Experts of a small language model.
Experts: 32 experts in each of 8 layers, 2 picks a token.
Training: a variant of Muon for the experts, 4491 steps.
Below are experts of layer 4 (counted from 0) of a mixture-of-experts language model. Rows are named gate (a neuron's input weights, with its number), up (a neuron's input weights, with its number) and show model dimensions 96-143. Each number is 128 + 24 x the weight over its row's rms, rounded and kept within 0 to 255. Numbers have three digits each.
Before each expert's rows: "comes after" lists some tokens at least twice as common just before its tokens as in all text. This comes from a sample of Wikipedia text that the model never trained on. Tokens count by the router's weight.

# expert 11
comes after: " |\n", "\n", " JPL", "%", "|---|---|---|---|\n", " such"
gate1:122114135131142136148097098154155127122139156107166149133149128173124135133121131079118156145118126116115131110152149121142093170111111108121125
up1:122127115156137121105137142117145150177158144147152103135136067065091138181142115125167094136125147087135104145070105133141110134086141120163124
gate2:147112144123124117157135139123161088101082101124146131124118130098097131156103123120173176114116149114114116145125145141077111160147154142089145
up2:124126127142156100100113132118166138117142121083150077133151108127120133132119113123109167105106122096112131127157105116128134164148117114135114
gate3:111165169116117155108102120110121159104108162086123111146143117107102120124103140104163099101127136140146127101133128122165128157097177148107143
up3:165113138158152127120108165162103105130149150129130131170133118110124115130113087143137097137120172164177144105161093134131160133130136117151151
gate4:111134078154078125116072110121139152139158113152170136122123145088142114121161116132123132080143168136155137144117153144103115165179115122092107
up4:126137117133138183114098144099125147098138153111133173113158085131131091133086192133087125138095157095128101109136117126124092126129095105097149

# expert 7
comes after: "\n", "-", ")\n", ";\n", "|", ".\n"
gate1:103155125127176122092096125139122099137136099150158086120117157098129150152150131165121102101148180113110098132053113156135106101132137137111142
up1:150154119097106145143072144122128149157107166159115111171114146142134131136111136131168123119129132136117082160133105176090141122118107062122118
gate2:165161150121137169125154123097108129117134117101126083128143104157100125109131145087118109103113150132113138154152107156154157114128175174151097
up2:113108142129113143125139135148128095100112153089112124124155128116127138134125113093143126111141104122093144129098139113168109146089122114120090
gate3:148114120121137124106160109094126148131135118127114139133103110129134110108093130108100120126124146148152112125125164105132098123139134105127138
up3:099136073091118191153139152144109126122125132100132127154147167123140104046107110091149151116177080164109099130129124115132130127066135124120134
gate4:133121161113083171116132130113170157084147120085119110088121141120145084147128139160114125143111082164113136139102142110125085151127116099121139
up4:129089105138111116125135131124100151131151116105139129131125110148164143095156111155135138140158144099123134152123088102133082154113100131127156

# expert 21
comes after: " in", " of", " at", " on", " to", " for"
gate1:146123143134097164101110120128130140111072116137181115156141163136159137151193154140106126159120139110146128138102138133101092132116099127117155
up1:119112134119153147132153102153142102139130117158154173155117126126128091155126147110141109129088136171095162169156095107149121136140115150119113
gate2:133110123157120117110143159157150106126084108125082129112106123103089107144166106127092142132105156144111166128128123159104131145117125123110113
up2:160100087076134133103126102155130147084128097131099126144117148100126098149134169127100128119115114126128143106155100124129157129083134107112100
gate3:126096182115082140131152130123133130120147129115133078157106145119133105153143105129114139178152160108161119143093160032185119131180174128141097
up3:144136166172112164164078138108164114109122118131091155144151088115095138113153117119096119173114127156128158102143139139185136170147146139117125
gate4:134138141128148144144159138171134133106160112132103125134124190138149095147149122130105123137114110124150157183135167131124109128111128135124145
up4:099094142131156134113120158092142151161138171164124177093143125144115137155102174151137179067138096122136124061093138134122186129118111146124166

# expert 18
comes after: "6", "3", "7", "5", "0", "4"
gate1:162126142125125117184146136136134144158147162101140115156124163126125127122155134140139151153086152123135143128123144119132094159136156117101131
up1:160130161147132155165138162118119167030125109119128129112118128117115131163114170114148105132133129143123099096139113110140132108143108083112147
gate2:135130094143160164088135095095123092145109135129128121125137123167130106115143157119120148164153108092131124105142148125186132141147131118110100
up2:136084118156167138147118123168165131157127121121129139141145143113135120114120102132108159116116155125120134133125167139073114168116132125133138
gate3:110124149105147136142141137111128127116133160157118163121131140120103103123116082157152141149099146140094128113088098083167113132084173140127137
up3:083166142074114138160152112094138116112123182083137117120126187085129120117118135138131086158106105122123115167139164143101124168112128135143115
gate4:130121136135136150169101119136136157126157147079175158165143126104108133190136165154116113129129141138116128131123100117116118103106132099132142
up4:130114087151111131111166146132174070098114138104141147147158128141140083100128099128116135089119142142112108098163134142091127139111103128133094

# expert 26
comes after: " ", "2", "–", "1", " (", "0"
gate1:114109172128117118175125123105096136155124123073112126114172107101115133091139131123154114136129158114161119118130090096138116130096145120142092
up1:130149136117118116110122177102163113079113130137137140125071133127095138145113156123094187134131106132138148129128130113102152163120129122149134
gate2:179179124108118146108130154131148143168123153116133127137094156090108162107153096126112168078112130140136131121109115152118113171115159172166126
up2:139109149158142114178131159154118130139103166150113187102114126131127147113081133102149165151138110090111159121125161122126120105112132117119131
gate3:092129161175115112111116166151128152133112066080150108135105143148148118180154133138131115131126119093146136124125172110135122103138144143108127
up3:124152135103163137125177111138113155156164162144121132136186110113081115144109101122152121138099118107123132119097169118138160109132137146134123
gate4:114148147146098132121187104134116161138123150124122122100158135118135097176121101108104116145088163115149163122127142109093138161117160115112140
up4:113131164086142126132135113133091160149125136125131138089117154116139161135121118047085099112086104135099115097113140123147157126130116173156108

# expert 23
comes after: ".\n\n", "\n\n", " |\n\n", "0", ")\n\n", ")"
gate0:162133087107092105125078127128110084130129151170132128134122109083086171095124136183110138071150114117085107156124152107144146162117147111117100
up0:132110104117138125157119109123094126165137087101143103132152140136119148094120159138100119131130125115150073106134115121158156122143121062125114
gate1:093116163057119109107162120152103102145133168111171097119169135122081118113132154084110153145115101126134142116123148093153126148127131142156116
up1:179146124188177142155143112113143136114095128152074125095128122096134135139148163152185159146153160136139099111180110083147150146132093119136148
gate2:122108133138126097129135130152139134107120114143119132136181112125077172133128127146162134160159122128153153138099127131129125143113138145166088
up2:117137102140180136159079099113140122108111181110101108148128113151086134178115133081127115130113120140104107126088131087112166138123070131145130
gate3:132185113179117169119113157184124094154132189130150143106127091134155119155147085144077145075066120116109152144108178148117139134122119128121111
up3:123119137157118101123125120098138082106116125138144125167137109115125141133132074114153162105087064138130134152143137139133106108144125116132141

# expert 13
comes after: " |", "-", ",", ":", ".", " by"
gate0:130115155069155108176158178108127137140132159123154173116167120143109095144121115095080137135114109134112128124123114098140148086132080126129156
up0:131123131158093152128097123142103156117138148116127134136135131127152122127120124110121136097115174159156122117134146167120137139150104100101127
gate1:147118117080096101154142137152121094107108138160104089119126161113123117115129109080127169138181122145167149110109108174122136159128115125098142
up1:154111148120144078161141104138090121090118127153151123142130104111141129113140145126110166114127154130122119099141144163139139102174164122190147
gate2:147138138113124171145143150074101085139126126115164151107071140142107131120140113119160145101133098125173131160087097118141101130123111083143133
up2:088122107154118125109137159128143116141148092106128081104100127139128137140112118112136104131108124129123140138156098136127126090081149127109125
gate3:127096153127132147124151072168141125122130130107145100138113111153100138130122140142132117148110111151103117158120121115124109129124156149117157
up3:116142120080120090142138098125173091162147104141110115102099166076104083101116101115191123142125100129143154148179166141143120153151153159112163

# expert 4
comes after: " in", ",", " New", " the", " of", " United"
gate0:121111164120156080127161106173184142155153060125134126144133102158143146144116102133132123156126125155108102111154142119152131110130118117152078
up0:144154130081091160168118133118146092112179147143116125118129145157074156086166174183153134110117136126171066089140114117109136131171142098118132
gate1:132132166128173137121124107072139146140148138143139117129118116105108148172143132131112174126155107164117132115140120152140151106093147129102118
up1:126176146104134149135124142123130143112080145093137128093179118143146136138147139098093120143102121128110094127100103119143122149122180135100154
gate2:176125147117171173087158107104071098161131116148166120106114094084111134148119157187132102109123119117118138119127118131168139089140129135080147
up2:117133072135165105111097138137143156158153126134105132135150111165142156111068104130112129097128160128078126140181100111149094149159114137146128
gate3:101138159115105172117104112117114144093107127134138129138139132086153144091135170133089150110113113145135142125103130161127178120192161122131116
up3:156136121142097133160127131108142143096135130080090114142103125130117093125165097131114127097128124108131100116182153163117102127173132152119110

# expert 25
comes after: ")", "0", "3", "4", "6", " —"
gate1:144129109098114118118056134107142104130105076179135113124155113124096133162135181126100205127131141126139110145130135168141142157124103101105117
up1:150127120144129162129131133121087112085091153119100104108139113115127137154086105138115164126130134148171158167172102100152107106113161100170141
gate2:120126133090134161116125147098159170161111150131111116105127109107127128136146116106173134124071116118125113077149119126128111138087110103119114
up2:118145092069143110134080139157114145132095107109114157089099104088167112144136163096180109154132098149100163139104128141135124143138164103131146
gate3:103153123170121122109111150110118125146152114129142149137152131100148141148159109108121160089109118103146127085075116134135130146119127117129135
up3:119114135126136089154158093106096125072153134121088185129133135069126109120098154136097171137119156136169129147128100083139082134099124142098136
gate4:136102138169123085125114158112133103106126141183090103112142112146082123135112125135140126113098132147129135149078118124155091126077175160125112
up4:141176121083142144134141142149128096089102140161138128115150143139134123147095143124075152100096152109101153123128152107097107105150118147116136

# expert 28
comes after: " the", " The", "The", " part", " a", " one"
gate1:116136101151179130121111131113172148120107158176189139201123097108123091139154129136111111141080105086097133106148158124133108129098146097118104
up1:118140146117150178111079111127106087149126143179162133113117108134124150091111139162185148116179154122162084159176124139108153144150111134104134
gate2:172116169120169125151158144137108087154100146157148160114105142138122116133118116163178121150108145096135167127103117107184113194162163094102111
up2:129124119139096149124148131160117136121143135139148129147141128118151129121187188110160083117128126145145104149106143085131138129129131123115171
gate3:094093114115088166148185122126128120163100078121163107160094136103130080112127135138162172130115104158106150123130153126126091108139152151160121
up3:172170151095112093130155170128119117151131084113154121110094122103118158124133111139138089148132119144163120118166140125153078123096124085111087
gate4:143131087159095100108132100139106127195135140136152133155141115104162115158147161138149152109129188117119148126111119136134125127136130172122125
up4:101139097155119099137094128124115103144093114151089154116140129122109123156116124140116101173142177135171146156134149108128140134175143142109125

# expert 16
comes after: " C", " P", " c", " L", " p", " V"
gate1:118111145137137164137128149153156095113139106144130081099124153115135098125156097127130106107142068148152156150157142140184097126145083136129157
up1:128096138183105085150140129140099093115155095126100106111173123167096155110140128132117143118124126153142138143156095107114155142128130140141126
gate2:090110154126090117130166143122118123160143131090142153133108157136094143104168126171134154148128151110145123102088116133140167146170128104112123
up2:142107095118144142115107147128087174144159137154120169145090125125160135166110124135142118116127176108144124116124090131112157118144106137135132
gate3:132139137147110102121138125146147126123123108147076150103138093135131113131130155174118146077144177137149156176142171150152106141111124149149143
up3:198108135104140155108144107132083120162155119146119116149108138128107118134183099123121128150169132098135104177130132098155141111144139075148108
gate4:131125082065127121111100165128104143128111127122117134144135121151106145134103095148149161082074112173190098156135145117166105128156090099100151
up4:065126150122136112107162147126107145161137134110159168136135106126119124125146170115082138068151180130144116135121136136145098136094115139101163

# expert 0
comes after: " K", " H", " h", "K", " k", " M"
gate0:145150166155174158092139096118070148145163121134134133114132137105141146116110101099114119133103162114105180100117155151153114129134157120149136
up0:127120111132156149120105115152105091156102134122138145099101147111103124147131156157169129107138134112072173160111152132110138134163136126112122
gate1:170088134154153125130110142128157119211126131154127121186143144134136147123137110156102107085093076109152164151126123112132104102118119099123140
up1:148140125163139129110160133154134154079110119116145150124114176118108110117094156141158132110155187099109103074117117129138132148136109104128129
gate2:113102123123128127126145124112153150164089141185128166119100138088155107126129110153124167161145116102101169095101125095109082104116179131137143
up2:164098115124130153156050131137127098133136104157152124164132133103141113122129094155119112147119127114123142103127076149081075130185136089132102
gate3:124135142104109106084158146089099162143140075154146145106146158129158135134141153125105097123130123114124128151120127096145139133104117110146143
up3:125157154110128166125079120130139116083136123114116110137182171115122105115143120121116141143078156181132084148124145174112106107143128128181106

# expert 15
comes after: " the", " a", " and", " of", " to", "'s"
gate1:149130142120115111168174136124114160142100139128086137135132104095125141170114073137120108120144151108133104105142126146122115116080155129116132
up1:125155125094153161116120118130122120133109136145090136116104156096099154128110131122133141144140158157114135137103103123128112160150158115118076
gate2:120145154111143151121124116136097108140131153160159185147111123127152072124139098140125135067120120100135119134129125133157118128117110132139130
up2:127110120133072164119167130069134182127136092108119141152146106146117131157113117157137144161115120071149148119075117105133155125091126166140104
gate3:099123088112163119141182136124134119132113103158151144122094100153128120135126169143114092161150145166135086126120136113126125140190130180096130
up3:136140137171135145132138114110139120173130137144116107153073122142106152143095130126100158145122137097153133121115165166122142135134116148130095
gate4:150151117151089114121193050106178115102149152147108127146077134134136109088151140097138156105115161099145123140125157161163133137174133137162115
up4:095157116094077132152112125099131133132077172124154137145144151103132138142153131087169133120127126091122171126128144137137150158130145118164176